Below are experts of layer 4 (counted from 0) of a mixture-of-experts language model. Rows are named router (the router's row for the expert), up (a neuron's input weights, with its number) and show model dimensions 0-127. Each number is 500 + 25 x the weight over its row's rms, rounded and kept within 0 to 999. Numbers have three digits each.
After each expert's rows: "mostly gets" lists some tokens that are sent to it at least half of the time. This comes from a sample of Wikipedia text that the model never trained on.

# expert 28
router:482518505483452502493478533500506497520536526490533492471512485523472473477514494508508567537514525485465482519498494485509472486430487524516523503468472514486522455469492511506496472457466434509446502445533528499490512527506515512441519489488494475481490467479509498477490507530515501508539535475539485507516474496540525470470496458474511501522482498477510523496483537505492490455503
up7:484500541463479489568503524519495505508544507482531489523492461496463501496489505484525530481503468536488455517484482484457535467480500469445513519519492496519496520535505522513465479483499484495447540442467502511477529502555502557483511492485488489496515528507499479505474487510453522541532521514550485480485520526549490463514470525503492519526504506514512502489458519502515523508485
up8:474528540520537486467478566480522541545543504513507542449479537536458496497494483492526530555538505519483516515508478493528486478489511544476496499476504514500486485527522503496482513528442490498489520460473474481518503542554483509496501534489490525499514476500536484501484474518470523534526524480508492509537492534532502493515531498445504464526508521519490524514510515527518466497511
up9:496477494506521512502455488474513521503517500479483485490483482489531480453479497468479471532498476524517450474472481513489485490498519492474557498509507428499503542510473459513506490548497512487510485501520495520510518463491442544472541480512542534489459535513448462475480507509488501477523548497483476484525502467528498508485507483509544505460499498508471525456512488528447473511485
mostly gets: " film", " event", " album", " game", " return", " run"

# expert 1
router:485560487490511470500529509542531495516486523502497522488520481479492509525476503474514473461518523534477490472509478501520493479494468465481487471479536528555509468524473513489525501522505507534502485461473512548456495495520453498521456504499508479500525511455485535492477476490515471493487561559529524467473510513499491533511495502481452499548510450491503524478495516526457496546493
up8:506498518526478527514495495563501516501516475496537562505503487476470520521507487544512497511528441509489518456460468472493513509496542518450506516543480531479517490494485483472492473512518490478468444470504535518496511494542468509473497542499497507504515508484515545513491542503490480490487517526494467480432436519516515485499499517546522489522509492496480508496486461530526479493458
up9:504472486489480542502515556474517460540513452520484563472477465479527518516507545538497494492515532558516509501519460498473536524463485495468521539476478495508465509485466509530494485477501504509479508494508489538493494501534474497453463531487522508482491479515500456538497489484531535515503552488447487449507499512455498492500524481502489512539512486486491500509455510496480503483526
up10:473487541487462495523511497517495502503494483519499490487539495499491479548472507468491504501534452507501508482475539517494501493510475525466498492513507558512474588511534484506506509534466470530486524504522503521502551495559507493505473510494439546511539505510495531518483484527483460468503506528514545454485514525543517493514475541522525520491449484484504493499461500521501479498474
mostly gets: " the", " a", " The", " an", "The", " his"

# expert 22
router:486490484509492538531441544517529505516478467536536502521495541498439519488507507531497496500495512524487484498522543515495527522503493501515528499502441494531502505451466475472536523458492473516515479480536480512457510509532495537501527468525511495520522519480536502456481484505501492483513489527513499561508532506531494424506501525502516473525497503464470502546514472491501472466493
up7:479494502471463483548445495476502478508505505550504535486491485510521462493521491485485483511477545508506528479476531501508493497520482464521505465497473508539480533475477502504464486491482542517519481490530507480484543563522546481493475456485512485515510520483474528507519510479506536490483481518451502525485536498512514460504474490454563489546513466449518473522497523488540484485484
up8:522485489513497473562528508481512555514487443540499527541495517525494508488465524467505509534517488510486479511519506531499517529527513517451491512525494506516466523530500486497500532483501522479492505510505491549506484531517514515521475499506487468485556505518520532485515499473472493505489468518490514557440473499531475453518469506475504437535446529516507502503502505525543452484507
up9:492524483523452546532462511455417518510497501504496533483542513495467508485511486484527506466488516495503458494484522493478538495521515497472520490507459482531433547491471460459552491486502509503493461461543500458493495508524496511481482499533493500499512540492527535475510476465487517529492493481515516524478520509508497476514474514480509506483494564464470454494492493498496500477500
mostly gets: " work", " name", " film", " album", " member", " Award"

# expert 9
router:497514527490515561493477499512491528519520504488509510439487481521522516475451492486496515481482483496496459479504462505490492497478502510521536495470473479524509502482520506465451523501499516508510518509510488510516481543510471461540473488484494530563464500469515529494507541537510505470459524508536459495531491519544536553454459506519503495498536529543481523475527484507481443482502
up16:520499494499489506529493495473500551459499470525494561465475527494486494499505493492471480514490459509490482490451459508514519514485465528488517493541502488524534494531478478486470490524454443479443516481502462520501478484520471485509504522460520509500517531451506506535522560518529549517494495538521474522450500518524470530484463514504533480485496532535524466475504501517507510485505
up17:508508492492528511541518510534437521539479503498501503518472488534507484535477502467502493526525489528510491480500508525475480509503471521492494509515484493566500442506490524496501517498516514449505562517548533488496502503516439475517450488485524509536524505508462507495483507510498524506495515492489479491482517536488540526504507484495518514504569582490533464482493506512460455496509
up18:465522498501511517516500502434476485531488477521510514479480479486521501476466513489508510521495473469447473465482480505528532550478514506473487490481491513516478508516498498503460525522460482538494503474506480452486495526531513469522472477542481523533426479519552491490516520516493533501473487499512470479493461515488489538447448494512527497478479564519497496488522456507496496478523
mostly gets: " by", " The", " with", " that", " which", "The"

# expert 6
router:465535487497492471500507471511539541502504521485532505503526453506508493513492501537525490507515519500484522494480498507496479462532517463479493496523474483522482501501500465546463507496506505490515549533498498543499504486541513481530529484513453522510481495486523530466484459507490498538469516582532477468556469550515509560474464535485472495539490467466506506487496492501471489530503
up7:512529500486452456524547534501523581497464514502535512492494488499532443533456527528486506539498487472516485467509496503499475501496486516460503425497511475494484474521479486542507497487511524514503529514483512552508524470488503494521502505507530525483472520524480497517496452519531463506470527518509459469525470527508502495487528547508481486507505482521557513479480477516503508503527
up8:491505482506529485510485535505465494529522531544495468543536493480504506516476466476487477496462470515500511486485506531460510508480557509471527535483527473481486511440544523507537469479495550520465506479485497529487510480538504506487497471478473560475471471501517496459449470516512462503521520510479468465488559524503492518520529494483492509467516462497508532486527507485491472493509
up9:492534487490448505514483497528507545544514487512497523515487481518495465521507521489555504537522516490524481505498506546464510472529518494492528448523505450511458496491507500479467506532496490503522479516457500501499508475550503499528507512510489531502508500528474484511534454547521499475530491552544500464502512503491472561531497502535491518449484462493491439516503527483524487531467
mostly gets: " 14", "ical", " 11", " 4", "The", " 25"

# expert 21
router:495465450497510452481523484464486518533503532481457464525505528527497487575512510473539496467510502528506472513481525487453492521526504459501498531531503480522502516489497554493478509444491471509529487481489481491463484489487510476488557511517493518493533528520482496466504526519458492509527497482460504484467550475510517494475510491479463519523497499489513501539526475530443491480515
up7:549506546488477521552541528504473506485489490495512511498498452522502498497547522490502484524500487503492515550420509501500480496448505457455454497489486515525478500448502497509466482510508516505500552500507504482475551524504514513470466550491515510521505481457462502505491508525486495532530529459517499492491471451487497499506495434459487498521521492523481489496518521490463507502497
up8:488480453534491484513468504481500553483524550457464509506490507533513484518492514486505489488491479501529510511479543508459492498492516462491527520473519488522500538536476518471512532497485446495500509489478513505477509505549518522481471552553505523489513583515485498546498500533482493487519472497498480475513534521513466501506549456492467531501515546495523541512525476492535501520500
up9:506498476515496463497549437520468509539512493477512483516525489469505530564516513438531498534483491466475497488500504544483526505557480519482489463496508484520476531535475554516488504472507514511497541518528529486496537482522529484469453515520496521488469527528530510518519521502470520452522511489483485468485500521495521483547521516510480469481499536508529477510516485502475458519503
mostly gets: " and", " or", "),", " but", " &", ");"

# expert 8
router:519504504517536488485516522468476460550453533549509479491450492508476473486514523518508485536536483463484480524535524528487501504541499522521470509486494542504514500542507480500496502518532521498495463523534461492481497464477500504497519504506474471456540496503534488487498539508511476500498508500469504510470496441535499467528458561478491491496463488513503461513518492467549459533492
up2:512453482517543497495490490524493546496490497482518495499492536489454509519510514463500475545503478498477512515503510510555497538506507479486501473520482497531470512498561492509463506485481497525509507521471517475524505482509511515564528433482513534499519459497525483530461523465495463532547482501452470513499449494514500454510510536490500511530530541541508501543512536476511513504505
up3:499545504464502500509520465503486471475527480535529532506457501497495501531494519514437519489558504453506446488519495465494520525552509513517461490531513517519477514498503500507526517508504508509503477537449468468511513500502507490504493486449501449482486468509506515466516484526484509529477540513464453489486520538501472483545479461505504527497515463459513486534555490514509518502469
up4:520523493503518472533482559468510489504523485491508509551506428523476492521504485464479467477472456527506528523466523508499503472518505548546534491513505494483510478515485480519505506499533450476486528486523478480497485539515523499501501499506494526519475560529515498502471495535461490540521483566484505521491513498502555497515470498526523517456460485532518492485533489496472470524479
mostly gets: "ations", " people", " University", " career", " years", "ities"

# expert 5
router:498499471540534514447492541476502474552462533534512479485505494536505507553437492477532479499495523479558479556489467507522517513491478477494485519467529515488514535470479517505483504510493569469476490455500495494498498486496507518516508503478527509495522512538507541524483526463481466484471475471530469512498515480523546516534481539518506487526477487505488473524505514526522503518491
up0:522508494546515529493491509523442493509499523492490508519496481551474455555508539471521465536496500511516499517525487502481473463532547483493490502448512508493533522495482520529456487555446538499465480481488482518525528507511531475493506520467507494482485506490488496522473506445489494527525527498513449543490483503496486459492514501548496499543508511510475468455497540489519497529495
up1:495510497520505470477448524456503491475493506515501521513501468502485480501498445517485452495541543484503490522469485506527511500510576441476506466480542489501487490498521490496500515497504481472494490464513525533521475503518507551499476492495491496472508516485511500531512506508497474483502455425480480458498450504491508487488488499546474546543474486515507445477524504482482471476548
up2:535490485540482487473496499494479479495454512517498525516502456493487489510503527486512474496522461507525467493485488513476527490496477470495523476509546466515490585461527499538514410537455500494492508512515442500523521520536500541500498512510514497539480504482490502494468506457491515517504495511504461497513493491472462506468501534514464470521559516530498477476486501499507549513501
mostly gets: "B", " such", "–1", "R", "V", "Z"

# expert 16
router:469577507407457464484532506462493501478442498506501521521535491465468535502464522533506491490497468522476502514472466465543526485543511465497487511500474451485502521501474473484474497519507519483501459497499489464523463485507536465499480501495506502536494498468510475481486500525526486465459518487530520537506488506510525498489504508493498508508516477520483486480506487520448507520525
up16:479536465457502463510442525512518510484492475510488498498499514489500481459526463445525483456493498470494497459478497503473514504547497481512536531455519507495510516491481483519521536444495538464509484464504531513526554479480531472500522498523469493506494509539514515510500467535517497495519441542500461519512486530515480503507479486489499496526517497496502442474506515456509490476445
up17:504529485486469492494465529462471489529503442520505515489497485512511531489478500454505510519491462511478498493551500482482520521541506498459533500487494467556457503508474482493501484485483554467544492490467493506510468492501531464467488493476500481480512526447524468458524537499500485483468522473505525514524506510489493497445496532459486550524518518487497478479506443489533471539510
up18:497499518515486460474501525437531477532543528497490448495506515472477507480513502501510443473477500526452504502464496517481519479545539509485503485470444486504462530528490488509516492538490497439518481531499496486524548483502506486478519468521526441499503494490535475511463531483496477496496483486505449479504465475483507485483548515520453505489506500531515476519495484531487454516501
mostly gets: " York", " German", " Russia", " British", "ville", " French"

# expert 26
router:489527483472451445498529496457502498527480494516461484525507499465480510494510476497478531510552483520478461527478478508495462468488474481521507510544465479467537517491492473489483492518468463525508506451498523489543493538485547528526476498536479477497532520526504479498516537556506486487484520487531507499545499532495507505520470483513497438509551547490481508485489518494514474530501
up7:504516528501524481507474470506458518511531494502547540527537504475501497488535510482495494482524487459470483504494483569467537532491504533442490489481479478487499562462494493548521475499444510493514521500490459531514523516528532559530495476501462460576514498484480490495495476499494500493495488520508459516532492480492482493516485518501503499513508505537463488496459521507507465504481
up8:503479534507480495463463513505493526512501489497499468519517541484529485545476506539556499525525442509474476514490506471459482525510513527488514488447497479513495505506488532507528495535472488507526479494461456464492531503500499550517487474537498528505527506573523500448438530502524478490520470522499482466487493496509499467564517511514479508491509478506476470491474489536499504504526
up9:465474549506483480488539469457476493486504515579499512478505497516485499500496471477506494511520459525488501496474488514492498507449507491479511506546519498510469516476512493535491507542494474493485540502491519523517510487519495508494506489497523450453506506487499493488429475558530494530550497499447453506495503500464507515525495548508516479451531524477501516492515553473486453495482
mostly gets: " John", " York", "ley", " William", "ford", " Robert"

# expert 12
router:538479444492508477483523470495519548472496509478481507575509453533535513487499510502501501491516529519475541516498502500509463488520474513460516507510486517486497511541512505482488525499544483454524560544477516540519502501507481495533475509497503524465500495456518544524471522502509507510482496520480457454499498502481531512473483546521514517533514504464469539458524528509466475494481
up7:475478451494539511497481499501524527497519498507538530489508466487490524500490512483489462518492464493493518535493497531519530514497513487512497465488501451493546452527505480513521543522496537470483512469492522486458500527478433479484500499504534525500486543572511470437508492485485504470490504495483499473452483458476542488506492531528519505459455512533487525493518504522524466526477
up8:542483464462480479508501515493491545480539485518517501536519495515492539502475517503477464504485515520511471533502543479475504489466531513454494483510469526467495467535504508509475513486485523538535512506518439465477545503544522506501506494534502502481518481509506513538518541510504538492500515500449500484521523476467513465526459516477548545539503547492446531492503498502459489506505
up9:515499496462492490501492527454484511525535497482466503514531466426520507539509522475470502501544502457520507506503567511494480540469523521498511494507493485507518524520494469572551515494515464500500511514477513519570507471497504513524469483509523493503489508505496509533522489458545504547486491508459526464510490512506532531507523501511487511518505491478500476499494500451560522471482
mostly gets: "ated", "ted", " new", " used", " found", " made"

# expert 23
router:488527499491528471539497534472499560502554508489511484506495490501442491499514523524486509516526478451489491563479455541496501521510491541542510503496483500516496534527492477478516514505513463487498454517503497507480511516483485518523494502466493419550553511530544506496495517483517489469486519513520508509539534471477492479513501483495526476506460518505524481520507557498538520479528
up7:489502516485465501522479516494501527505487495500511507501525494526498423508498526505496497513533461504493508504448438473506457484492475508503437505509504452464481516488500464493490484509422499429492488537491476478485501528462499543502489439485500470505500499502513476492546475527529538460501516484476486512515516482495486478512504538520485541551477490534529486512485504498489508486487
up8:513511487491492468518485476491464554494536511495473544517502499501490485481482476506489449527463486463478541478481498550510485509480494501491497505524469521476483493481544494531476513498509472463540478544490473518478540469504503504485536477489492488494497534553552536498521501492503544423507505461484502478451504515509514477529523520504478481522483524515520521531486554540532514491501
up9:527540463509503465480492511488479513532525502508490513495488490484473453503526525485520531495500486513508488532502527518477489486481578509540518448497446504492490487514507530491481512501505492524499519517485522485471520513548512479465464498537484463518492474501516494532507513466562474503489496517486507483532493478485494506499486538458543510551508518508549510552572510514518458502534
mostly gets: " film", " team", " States", " University", " season", " 2015"